{"num_hidden_layers": 10, "hidden_size": 512, "n_experts": 12, "experts_per_token": 2, "d_expert": 608, "d_shared_expert": 0, "hidden_act": "geglu", "moe_layers": [0, 1, 2, 3, 4, 5, 6, 7, 8, 9], "router_score": "softmax", "normalize_top_k": true, "routed_scale": 1.5, "balance_loss": 0.00377, "balance_bias": false, "init_std_router": 0.0325, "lr_router": 0.000858, "vocab_size": 8192, "norm": "rmsnorm", "norm_eps": 1e-05, "tie_word_embeddings": true, "optimizer": "soap_variant", "learning_rate": 0.00262, "beta1": 0.95, "beta2": 0.95, "max_grad_norm": 2.0, "batch_tokens": 131072, "max_seq_len": 1024, "train_tokens": 427800000, "max_steps": 3264, "dataset": "wikipedia_en"}
Below are experts of layer 2 (counted from 0) of a mixture-of-experts language model. Rows are named router (the router's row for the expert), gate (a neuron's input weights, with its number), up (a neuron's input weights, with its number) and show model dimensions 0-127. Each number is 500 + 40 x the weight over its row's rms, rounded and kept within 0 to 999. Numbers have three digits each.
After each expert's rows: "mostly gets" lists some tokens that are sent to it at least half of the time. This comes from a sample of Wikipedia text that the model never trained on.

# expert 0
router:503481470522493537468463478468504497392532498482503448513430421586557514516557485536467530504526503517454469540510486536506528508539473521473501537505548447506550508431474494510472521519492462536449531490543472502505509485455483630594541465461449457431578500494497489519466480467483426493505454503470545567530460483519513527484493440497481472590456477520540505452471545588565501494465
gate0:473555510453500525495532542443493438531507476560478460461487520579487533452462543522533454487483500449487508502455520558511482461513484536529499551458540468544505505465506505508505458510474472479541571532518516464520521499509566539476432528510473513443528513531507485540465507528492450482396475437467548529516493534517548498437532456409520502477445458541562476516471543543511420509468
up0:546512546448474406515517493478514559425482542518499517491502502440463537471512486476514524517589589454494506453516464439447514512476560497530493465574460500471449434504537506540571548589511524498509473473499491572540547519477483482515575512467493516505550533507469428484556493561503529555477554505538453539516512475454455526460528521451536538433520546428524494513481512525532538481541
gate1:517486475516495525510572492485413536498529476492499526555494523472504464483518442517512532514456484462495471477459521510480495517492495514435563582499507514430480592510486459544451559461499516499491551567538523547578414465556517524553526534441439522557600508558527527471534583531502521496457513521477556501420553497453508527520491460501552452535493459503408482513532465410506508498490
up1:529533523459449453511505489518438572554501504513498543579518515516477504474517436512523502515461500519431553505535523472493479487478475503421472523511479471434483589523453472567448510497514475500475491501526518558556446438502482487495508542470478534540605504520491543449583483542444508518391497515481532496430591557469524554494538437482565438556507503509503482483444515424515514478509
gate2:455492493464485494352546484560491546493525544506489491484518541480488521402522477467450558456448551533470473462464477530459526500497515511478544436509502495476521454429515506493481512509518535502451512512507525485514488515439483495483507552506532537563536517542431457495498475558543524548487481549472446548487475485459478487564528479490529574450495505476469602509448467495423526453471
up2:487466462497508531393510487440444499482483497468444518486456546464554491483481436447393507430527506491431440468518534521435522485443567483492447556466555479449486499469573576509488458529504557501516532534523531527537506502480456456504487450451500501489492494544486460555457424463540481525481449488454409526500524498458511557525493469444570499463517500488478562509511552519447463500489
gate3:526556463468607530531501461527491478438556499506456493468465480516488514481554613556533480468502487531502537510544447515483496492451517523542407602500590563486471531527442539489528568549490545554475490458521494429509560508436532553516464524466497482505481547455535547497487487517504454472619463446501490563559543401519489499511490558452533492531482516535449516427491537490519478538519
up3:567485466469578516525520450504483502440511517534477505476468519514496501466524581538566477458497523567498521515568481504446517484429477503562467547491595504461454538514479534521501557582520529556487444465504467475498543465463579555509466525460469447471471557497494554497486502517547509490616485519498460531565496382498494470453522497485559494494468498516462495449488500441509464504531
mostly gets: " and", " with", "t", " on", "'", "n"

# expert 4
router:525598463469550469494499498508493501457536530511497466487494449471471498551429462482418459537421551526535432496429500453560481515606445391486512426504486459536424487575537515491494521519520509508555464455487469599519513473513468477438560569439502536538538462539480450570477552457476561525483486480494591495499511486471467461520467534540445499456463508461558560476539478502511444571489
gate0:511515525519493509507470515521497529549451462525504484531498466458536524435455427501552551553472480512497521487502459487542476526426453521482504518464586510539482499526474606564517462496486440563571554437518530592497504482570393547503484474431466568473443485510543520555518607490488547514477488480490572498492521442446533483496557551540493443509484496515450495468526508486540515533576
up0:546518508508522515465482505525473535501502478447507494440496495529491548483434426446506471548489468484502519524529516474489482533466548502469483468492521522540480470551498604505445550504561413558509497458550431559493478470492418432490484554449479586536423509481507465506503554531472549517434553502513560481507573488449488490486537534556474518425490480482429491469493495511502477542512
gate1:461546433579530527504530533486557524431554487521518510464484445579497426567448540479463504499545527421572527510492453514488512520607508461562501467486511576551497575526499488520467510487494444466547523484561510485501467492533548468466532479529523572518477520525537528556430486502482495486427526494481463496526486477484473521496446502500515442434471455532476505523522456510564519527527
up1:525495541426509512565513486530467485510445495493462520466498527503463532452553500570534458489466481550371465495511517497503489440430505555481458544499503459501548435506417551489492482527517500534418510543411520515512546497508451541517455470433534458461490531458509508422492492481469434480490498513473547484517515484471529446477468495546485552552522549544524450495447492455504478482484
gate2:623460485477501502527563461499514488512576494500536434472498484473520473506472497507502546530458480558517441437577482548405556431509494438425498560490512470485505436551528457472524593528478488558521523505475510473430508548562495514503476507443525542483453558507485476429546552485439407527490506493493508504565414562429490515498466539579502494442614465544539504423530491548491514507557
up2:475448518475537522518516423465508500570500426515456461468538568531535517536478548550517476557439490552489552467500507472461496503589548451511460483520488461460521505489497486507515536508465478529538587406569450488541549538475507490497535552458518485447450494505489492459557579572473476497545468524573538457553474555467490442505492486417444481473546583488489491528537535537449453484475
gate3:565499430468507533481465516497546561494468531540462474576471485483469523489546527464484493494492488523445515519536572490438486501459545441477538516516464520532509414522455487494494508505537443536456488529509569450448493522523462564551455530492530494474570564568456506502483484508444482464479455446471554536509494504472507494477493508520530555484544554494508482560500505438507441450538
up3:577528496454524540417464498536553520465505468452424496558465540470543574460567486472480444479457490492488535475451484486424525522464539469518554531527442495541465419429527503492511524529568501551502489505563523485510577490423540478481490518466475506502489569534479475518555461492464500512513500540487569575422457505472509560493557500421479469559451531511579481543447503424430463471515
mostly gets: "us", " be", "f", " University", " team", " g"

# expert 6
router:547487515453496496505546497485499536501496573519579481550492532510531498464473486470455484503473500452566579548460488463524524472444456496507510469445517537459455523513409553493554496456457532524466516466517453505416474513489529527447479456445586521444571454551487423547502470514490518566541460494528484486459463476574551472545478565507560467523473507442534480462449577536525534557495
gate0:507452519524452498471522553530454529520515473467537512514512475434586492542494449407524515525492437526518462541575500502519504545492502516504531462555480459447473492494446501480523491524515447500472488479583462505577503536538577521467471498467515511574445586506480540503507505530575555536545509447488475484434463511559472498470483434466433513545481513526422500540449497492564432528476
up0:520567505494491536516483442466517545438480434526526490504517503502554459512539457502548537449468517395495500480534429524435515569545516546500430551469520437486496582491468525573475519511509515510494515505487526485461505537507520559496520473497458502533571535539467507476521514534497409547502521522418568532520504533444482477484629478397492498475506555476551503472484485487499463403468
gate1:497553524506454436550481494490518535445475553505519488493503543476528514444559525515542563513541530499459519458517520537549534516486554548528501533487578418508461492506530504531519517489531563499474469490469567548478471533382480569490554568533494480532487485555470541552517525549506461478582484501588495512539504467492484476464470471453522508522515559584549520547423514471590492475487
up1:425496468518531492449537459536532521489544368518509446511491503563513478565500550626488515535541508453493449560525449484490495577458477564552513562515420539536416528555505505407521493457501483503556485460450501514444429520586526485456580460436506531524550577555478536526479486542563498554535432527451560465405553460427494463498437456582494459492498465524560552459501441567397451541490
gate2:515485457493472507564483511523431560426549532474536527531450461515476480558528450584426540522548410411435513481441620489535469512504436507507507465479516535547497474468482532450511459488484466481473449525559558427481551527467475495500495481582471523515517541531536588469525561488486509536433513550528526517528446586519565520512507483500541492482499486468519487460587463460442578450469
up2:537529455510503502501516445543467576431536487525558550540486472490461474538466488558471555519489494457435482478485574543496450565459436545478509418473525562534535473478474546484597537459510428463478534518570540507453510542435488541456496474593486503511524543475514537514508535439453545544439507503484506488468466548501575519548471444481552476592484515461522445441580468506428532445520
gate3:528516427454474496565579511464479530511541479479472386452470486497450471546473590491546489482399512524499554473476442558486394383593493509514505464543551426497435544493530507543500533531500491495518475452512533566466477469516482422480563484473471419476510483442494545495412426515485532470448561515446578492448504525515481437516502487538551452454549443494498551577441499544470514455568
up3:445503563479519506417450526510561472539491587525560527468469469507525518517569428479451538532533528486457477506527513474563576585408504497514528546506517572508583458478533508488484484412460464500468478544488474507512523511458544537497479496533560521532505537521488514526564568477518483481536460562593388504532528490493436512512513499524394551510491528436447477465528534490539501489469
mostly gets: "°", "%", " it", " University", " new", " km"

# expert 3
router:501459557511464495457483487520535446456506521521492545503532464423527584538575480428508483453567507500496518504517521508532483531520478475496525566514473524503516550485512527523470518490502516472485452480468484497528453484524502462493532448512543539524493550467493464484480543491592509538474545494456523467462503514534482549515524478556507562469551462445453469568496420461556553503552
gate0:496517480514508509594505549520475462500513515461485478538509441497517504511482496548423498511511527438516484478435539533449492516407525449543449500520569531464442497586510524481528480549510459478506539441507492528519496521492498500535514466550502472586485476485437529453517516434519487554561429523479453437433451457485500535512493435460482480438456447470542519513442557530451528425504
up0:476524484491515499504511537528565511424474481507516487498475494589454454477497571469588455536459474465560517385512419545476529571479490537496534432519489473436507505468480454557524471464496465424560452516475469528430453494527472514489441411495507496517460488496536482536514471509475470511488510487581471459463521467460425514466469486409554466553489557453512470442523423483439584484503
gate1:492488528423558581484458475499512505466493480466546470452479434519466474482501506561503436429543496460515474536519475529531489505483413486407444532472543519479520463515521498491564505490417545467454500554479490542503534512464446516546485549466472515484536496524511582550500491458545485516540496508504561519588529562501456470537475492469487468455543538488507468472538554500472449489526
up1:576498505520500533499529501530623510421501545542533519429482454582482495508488491522445439609485535468526552506561533532499547479444482480510522517491497473511473492483474523451509624529498479420534496482504452467522533507510552489416547520508498496510539511508490520489444414512434523546521544430452499527523539513520473501439505474442563550474466464420473511485494504518533518534473
gate2:473548484449535550433444539484509439530484515482514515490537555477482539439476538495593461565473489469545505435470544544485477455472490476527456464546527530516490494477463589466574531456464577446524470469555487473571456472441518488476533461474490427575489501492502478501450514467529501445420521497529453475489560504491565521475463498509482449524495515545513544545426498481467517485493
up2:530495563442515533524466450476485468488491506534426513419537468473474498523444473475448472572467480522499451467481489398473520539426466585499535495487480504501507542514542507488478498543546527470431568473499455445536455514506490528505562465495467518505545483548519520536470530590535450505518494491507464508469431488512456500484507528561484502497604470455485433539501514448500496488482
gate3:442488527501432472462499548520488502426543485480543474458499492552441500492442479477451454439510485477474471446563534523523467514526518466485483537499563439485582503464554504499475488399539471512479535502517538413426543504549501518497467498472514507541483519439549502500453557401482451516466481483526440398458550546515443525467481534532528458495476411430481518441456444572492498535531
up3:404515536536488491527527582529520469434511515502505443455542492545454485539466466501428504493524511451470497468544495510513439510515516509456518518481546431571565482470575513523470518418500512493454503471508550430464484530605521486481481507461508485497422522486541535491494511436579475496453531556496521457439502518490461541448484505482540422497518477422501484427449457565509450551551
mostly gets: " the", " to", " of", " by", " their", " The"

# expert 7
router:531458534465458460504529553472450502547437421413577542498490520496517361405526435560513499464529495505506501576443482491533493540486508499549536498459505482475459477540527478437553419499530429472475431529448473526505555445399529503491501510562570487488554517507444555503509463535520539533531537501461478524446451453447530501465521448554443473421532463621533460471481508454438512498427
gate0:448595493469537553498518527464477477460469511486509531462549460485544462519502509517415469505495583522504467510449436458555562556502517539531500474498438545392468547468548543541563542537465538490558428514514476542551481531472512514487456476496461498437448500572488482511421484513551487577525521484514542555603475495633505532520544534457485519499431494525474499501505453550489486436489
up0:543591520509511561472436501519513469481529490509526531422473477486484508454532534481453424522508490493436513469449486481438573509502474549582497476512497509525510493495475505506483436449488440498605517515503475498492507518491483506536486529529448488464492496476476444507433506420467439461550540448530505509503472515528468531495500472507492501519427572440499524461418468511477508527501
gate1:498527509569527519533521603548495552496434485493472548522479453536451489542500502483590481577442455603479491478472538506506531523520513529537560533566496508492541499493408441513551426479492468519466488532467496498536469415532525560467439545455518470511503423493491463438548494536446470470485420551422512501452563537553484563500563509570534529447483462462530500535517514551482439506478
up1:496480530515513516494565518575538507505516517473434472546513527494485430523469461516418476522579533492492562502545484532474512505508526502447480553532511497453466423477530536502439550391488556528456548509511460544524527590523441475588546531484472458520479519487500519507486514552429490513464554533550536445472529534474524551514432514473438472418557413501536507370556503489512499535513
gate2:421533523503500434527493482613525495520537471540534482458447485467535500486502457418453468556492481534626538551489456530484483544515457471557482544518479457529499546480534533478471417522495412470494457471499542534476478448470452481490480489510473498515466521485519468496433447508493501493495502388480528530470482494460510502510513438465547448466483451511480496545476541489574488542588
up2:483513428528455479458518465474484573590532592499472548552512492518420444425469511547483442482451488479529490467498548410507500540481455484473511488507469532484515469519468431494495488493582539506539530487474516458501432536400574477601608434473609501555457531462479575480548520530544497528486458470429446472526579525519494448502532484491540548506539541512550504442548491462478562495506
gate3:546569512458490498497488512500595452546549464487577391505561487431558514484445435517453485515501468499506495530533481502535483427454546476611507535527524534487543394508455504461560500447500397476521533510515422551485437531509516475463516522558457503541449476526498501521541484477503483515513504552399449510627497515498479479473484504435511549488479437572415486413440530428449564512468
up3:456420509505538471500458526491508480491488550569509523438484505485501460488439504547511524517452499476498498566548512564500551537536479550408440422522475457498439521499567544508488591503493503491473546563490532476493498516468431445507413465555461551486497500515490495487493506521512575498442506445567486479498458541536497454520538535501471564474510525534522471544483516479520503488500
mostly gets: " |", "\n\n", "\n", "\"", "–", "/"

# expert 1
router:473546536540522470472480533601491576524563512537512453479543509468432536498456566544486519499444527529536530493545485500478494508478552524514546466500568471453497535555459500453427499487465571529476542536516526530537517518550592464546524503512489453533547509466535520465517512501494390400532420539443528534508532494511534519514507540531493532505485553492614542539558459502551489503500
gate0:503504524463469576414495531434512496541536560523500497498466435453526465528477534483417567533430532493565578440565510547491486491545423496482516494452514529431492418492534503514467430488531520446483491544542531481482571530501521549524475506506493544471533505498569527509471470516580502456487455486494437479521530431506489523495557481458471498544448510444476443447475576551489535487540
up0:510535494490482472586492476477432568531480475496533572556556489518462484464504485498462445493524432481532529514448493494492508468498549459429470465580455491587488566535520454548577519515496539628465534506456525516529494423439450519569503471500491487456504477530483488485493508464475412529396538500564496516489503559536553468453497489499455513424510504580496548446431492524508528525449
gate1:549456491488471492544500534527505476523437539520505463478493478506515565496565505541521544496533471489417526492451523513519491494476551529443518550520475508488509449522546507550530487473504493468516545440482464571499541474507511504517545489519593494553610505604456455456579517568532515470575509425522504483523503506506491527525566446558554476465520493489517515476540564462396425538532
up1:540508562503484519493465489525501499542494505501480495503491494568468478455493502508557521497512540501527499451566586494578513447509493469509553417499487541490478575525525450470543479533491543479506483526425475532486470474466482502477550511504444466475414520481453526517450483453474439515531395555494532543396459516558518442470463447470500545514497477460491459472474498501533563518477
gate2:533549529461516524474455573508501493485516420481452481419524505469498563489550467501502479433474522527549572495504467430521510535498521568495546466490473508489446531490460432465535451506463507536484502554517518553522422505473521478498472469588562474508484521447473496474516520493581396477465519479568495471548508495417515528522465476427472478446536445531486520476526420513481505501505
up2:454467493512490470556558432545531498536514562523506512486457503531491439531503466493509516552508419461455434525496556600444492457500522442540451549499495480561519497509499627527449592527500458409557454459506503422483536455558463549488453509455481526512542445532520456519473486506444565511516487443388569520493433517545468540571539539502519513559468515526495473501471580488524469526473
gate3:508485484478486448430424501507372467486527492489516528457436498455456501519529520470528545513478511492534565462468564487514519479428475509536470490418525507493471499494534471510572458506511487523528521533492475454519520520462488491495447456500562501547481480515539547453403453541479506542487412531517483513487444500548472499503555496521529557530498484474452569559473501503535563423561
up3:544397512539480522495573556513586461483515457561495501511507503456528492453450536501499417501486519466456465525527505445604511515502538468433471519529500544472543437518463547555457498499438463507511512525461478522460529452580541525502490424520510507425544443511471564444515525492514576495532555490487503547509529467516486536485485510414584454471490535533538499482487527503465493491457
mostly gets: ")", " in", " The", " as", " \"", " for"

# expert 2
router:543458465502442509471504408467469477569479549459470505499572470514466456432507501442580469455498504552484560440481490475443528514415523500548439451537520519429514507550506429500477546462467550470498452534440462514533501509440532498453499497482493407490503461434460533493497456522453467480503563526521447506565416459467456421527527483548567456550419557450515563511462560495483521463476
gate0:497557537557521465460500511565498507550483510505478500431549460577452463398463480529529539521476478521531527498488405477415512528438422550544436438505538479432512488531523560492476540508472495463506439522519431449490495489535513570493554414450466465489490509501559483482534541512503459522440521523419475491512534519457513533501472477512496483441462519506466544475522569513453516446379
up0:443520485444438495500552478477447472466555520547553532510578477470462528481480439555549620460484476486461480458523512457503556458455477526488575455525506543502562509505545514472487491477506488454489491540492374612513550518505508531501491484550507529537416444424546555541509503493525494482501467529477453569455478501478440537477487527492380488525474523533470477466563536533572450543521
gate1:587464484495445511488547494506485501431485557457511457494508509462550494462592449474462550487508429539520520539483539459442490480525514546475430488573459446522495553454557438550546477486503549591551507527518526437512488428501527531493498489480496477492560523486529409430464508506507452454494511515512535532626550595468468503503554480546506486492515489469489495481467525471479496554533
up1:520476494485478468486467512516432497447495416567504403478516530556540476447488523496502504463536511510537473576508517488485477485497578505527448466495460496492473463551534528476463487493482431543527487494465457451439533477461526488533463466494481420491590521468500517532483502486581528475542555571502518548596514582505509570537501484534487582509493521474471534521532490505572478512462
gate2:498460447507512451500454531427469570456533488499491444527504507515521417526496509502549488495444489528450524482580537515484481462564496433515427472485525471440508536514499404493496484561498507504486437590485517494496516500474445517437490458472478524473446490457513534546527473562524527471554470500541486476503499445488497403516466464524497469490432479486498484416495468584506456530454
up2:535472500481466550522452430452495448527482533520516516463498540533519520435535519456521556548506544496436462522457427494563470534462465519499469513497477544459563571547502531505501496531542483597522452457531509510530539522461496482417484530590568482494493488508517455592524508544521444493505551465507515550485500552504477487540542504558439495566514498497509465560486492488484541527479
gate3:538528497532498553518502456416488495455442501500393504476496535493454494454532488547471440446437516520547491379498529494548470482538517538541535519433510561485459497464525465433534574491466489506517443490508541550441469467430477569544484534506475434486440501494498532446446487469475539480412428467549508479401476521499496553433530530503563391519476466512484540482517476516464510518474
up3:493547536521461470535461555555480480508482501511509437516497551543430552507500501463503622517547578495498470487502532454491502451520455389429502479557476527482525538552539509476502485569552443442485489487487500463516493545469464515523587508522520517514436490513470475555541550448535520500531466498478525505443498478523520487545543468485441528491465403505458514553575504493494426506532
mostly gets: " who", "ent", "ist", " which", " 2014", " including"

# expert 5
router:449519439589493478509525548542487520596579544482548499512488487567440493497530504542512441575471444416495525475475435527502516510527486487499522539512468493480518426479567483460461498566533440513553548479517565469548485513435439413483533582491487539512495548515504508516546468517447501542524495480469510484493481533510437418531494493567560536478462438522455530514448502479506529441525
gate0:487497569520559446477471513478587481506539492516466537490515567521541505504487460482533484569525435509364457533414511512485550495506537538525449536477461506493503520538472458497530529469474508543555498460522489487528529483511523456448503535447487483518466475489564493516477526573469405580504474550539519473385531502526534531515500502492587562445588503503473538474498451491566435522511
up0:473487465472516425561489477494483489508424510554502536499444502533512448500455465475465504399431408417506592537501569477529534551530477439484469498469460472545554468547526486539472479477492520460437408471510583506529520514426551542546469464535513550477472460492413560504600475517525487458458493470528493596444478562447436493538471504500525439471547487451512467478519507482492528469523
gate1:504551456545454516534448538515498520505464580492531461510553582493491563510383460464458446498478521491531516512560452430436524507550462477569485510501544466445519561447535557484488521555517531487473507449560511444510503456529483479493553495567456520491527545503579524458445491494512513499519458505475563531494446476482452493507477506540474417480487437469465497571475495479492542448479
up1:513476453488502441525565433520487492512500562467525497491464465468452452421477470495501473523499544489459454594481617454503460588480560544462585589503499552523487480460479487439489529547518547501514441481444452535555412512488487505516550433490442444493425473530499505515503512464514504604488547389522448503462465509422487453529528491502482460469456554472534528480537482503517502529484
gate2:531443561528461451526484556500547495472512571552526519587485547520457488490439511456510520463533458515509528451490493452501511554493470556473512493495415497549424444536557499469498484557432490493459483562523523439526454532510534559503491446499464562516465442442549478566465502496568474481418484457578407519463555453524463542479471519484535553532503469503483466508453476448495482516552
up2:540510483504552506540489529459512527484518401538426497486507456500518391544482534429476516518526452493539477533519502550496508490571547411538562534521506482471511551435434500498453486494527418443506531495490501511496515481495392470538471507432544523446514476527441577550510468437537567529492578550511454528482490412521508519454555471480524441496536550523512538574523403493514540416470
gate3:529442557511554481475499543462524488526558498488489474483497483456488525440518404493507459534567425515463466525440486568513467552483496595482464495463502471481518504559425513602440511502503468541490504501462530500488503383483508506492495458449513552452585525510516480502430474548517516632570475503490508567506556485484503518557489512481567548441493485495492476492392516474485430527524
up3:504507468452511488574578540460507435582551543471490432507527508551490487497527426478471464503524486534522491461554538525562526485525496588464551534449469461482499493487398497465526500518490485517492519518539492566469480511466493495523520534496503571519483477456502439497486558505437478530513510409455506564523473441480506558465526541522511539469499486437531537572507451488511467578502
mostly gets: ".", "al", "ed", " .", " York", "all"

# expert 11
router:533444535482475538430499490434520474483457419467442527442559494506524471529477522481564497549493467449481500517571524495431519463500476454510428450422497569563520574490498532475512501466532425521553542553484465542532531541514455441503515455542525470541515484488520493483465503487602522431547417479558413517546557523495485573486519505517451514440422546424506498539592486452539550509492
gate0:543501471468531509553486509580443559520500531457472471544536529532440471564540513511498571542439497560542483528470422535525441502416512533511461501525544491428475488520524538476460493538519505581540496547498471539487525544583526538473493507522501537489519541428432499555500535500508497473409524538494493521461521559457589562517535503465513486495458483507487561506502427499464492489502
up0:445492527540529464481527490462500498539525538547477436442403489498487483462455455541501472430586530497474528429508515467457503468535516459522506505471421464519568561422532479497549537495464453472567454477546533487530534500502471516484512498490506491516500527527557478492482527510498519547556489496439499506537468477474454438497466507505536523476533461495495417539502589491498524496462
gate1:555557441507488550488542513476461450484533476526527476548482501553497520505469447501559487466529491501502506478449510549610534542452444558521473411462554476481577522449451539449545515398471543512538475558499532429466527592440516456451507485533559501528428490485524379526566448492398452473542516501503498563507514490534488538597500509482548490472468500524448519494524453486555492528510
up1:531601461470504565480523526457480453527528504552524517531502493555496548501523476552574503486523481493473543510399497525582528498454450556545558425480545509470584476463473533456558491374509476534516413542534500490491442580465494445455543509538582514543397547449530342556520464520474470494542489526475495548552515469536427432535460512526520457484467480534422519472561484454553458514555
gate2:475545542451452469539493484528472441538561514496483465493506509450489493499471466514486524470423474527547413482570438462457508560466476545470512493537481473427530556495532546493582419450445523501502510506612475482605518514510487490550519459430632488508478554549461531538509523473539535431492489452571563501475516551488492526515515539434511479468481524498519499537563501428477498503495
up2:469488546452409498457519506523432467538570507452515530486432565577454458464548503494547497462435446476554477492458485504505537515468466497486532511472482478418502562491490499480530436552506530541487545510514477426514503525464519553478519493448506435520444506471474510574494500525531499447495562488515511549479535523462506409513500467592466448490521494562452487497519577502430456502522
gate3:480469541437544449511455578437466526462485466546461506473556461458500459500461479495480531460535519526547533506554526470480431514504496418483540523552486413503431501483510572502548553459500543514531488538426541552491544455505468437509531459492459515499507483510561494532494472468505484450570502520479439528536479476434497438459462499486493500504500513442485497505557516361585505541476
up3:538509523507501552497555479516509588543581516474532508524515501550477467478558488476466460477526572515495505506496463454518484536486528596517450529497438529538478539545501522507500483428517490501509451413505467459489461486556513529593529545461468431504550503568481520525508478515538484447565566522561482494539560526476495451523494484458515462524524476487543456496519469471419485491474
mostly gets: ",", "d", " –", "ly", " not", "da"

# expert 8
router:447460453520516481536523541458526510481517453533457493460480568517518470532550508554487468530494529518443473511559508490510481470447507554455506529524439463499541456483499513540519448549466507550526589424468477486487567506498429425511478514473491485485438547486571493514520483527493556503558472553518514486532461514504471521566471474437536583575553452495406488559515579532508464483521
gate0:471503522421523462481435503472485521521518506534507571552506467506478513575439478486462477493537437540457485479506478557512468436440488473436442551525395440516540452389474515476541435560546514583545502467523579551489507546503506505540424513453534494480513461473515520567457469612478578498471462484477450511441500519504470481504551468487525493473457500437485448508491533598529490505493
up0:533549530521528528480583447520485503508495592475485555494491571489537445511448469471521491492455450497469522425494472439435527422478507446512428536465485491500552426475456549505580510561550563500522450495538458548494481461540455540469436514491575442457486529491541571575516553552515517489541528564506537482437521500549450492497578512504511533444478522506513528492425505538508405539452
gate1:484465406522560481495603477496509495536554531448488493484559497444471485496481506539518533415460503548466450597494480452523523530485507522507461492465506460466493513495489550517547525514499426534479442521483566514487499469495438584534431499534433512487580568428521516474458517504506473544490573493547434458462475520488507420465453557535483517492508537555552547556535530456445504431515
up1:464523500476521512505510491611534480538493421550471508529519491509505476484438539464514557552463504484577551420455497501521491431461443512541487527529539516460438528580512550492507543477542521468522507492468535449486451572500529532508535525532551523489481435529537516496560504493485432469506567464412554502496577534516484547570546476472478530510490437517486441463499539510523479521534
gate2:508489450525551492486544467486582508545494489499496476498495523518520561502461591488432566479461492507440488517482503478594555455514578507551517491495483458464456526519514475498472537445539526522519555487442493519403531455534572479476527494460489538581515455571482489447569552539489564527519434497394493491514520629523502507519524481464482451497539536493454571552443570431427500471523
up2:467513484478447533506452532580478471486482482557483527504462467495558464427530488547495527513486522530521532542519480517450486492542427488478485532553492477602529477497562495532511503489509469469442487540461503518517458514405441497471483458513554473529535530506533518529459443469477466494440509506636522473548486447459491511486515502477545441506479484478513441504578456513472498524496
gate3:503543487538527515433530417455455456453497506541505562519466559479489494488450471521523462482445515486471523521554465468427472395436516504507521485512511501554509507541511468500512522473451463485462506516488580553490466476497498568434495532439511550516473504575525470544483492509453512485522436479473453454427507510539556463465525429559490490524532528512529433510525466546456543481543
up3:386547595455507554550563538461491486484464519488483492403541518527505413485485545462429520533460530483497516474522430458466556541502474510479447486487478462452512554587472471426534548485482432495481451485566460507558545492498449525395535506507511481563532460529481512503559481513481500494473547490498518555497473489486477511552549423526498507477494511530435561490495491402465475525519
mostly gets: "s", "|", " is", " a", " were", " was"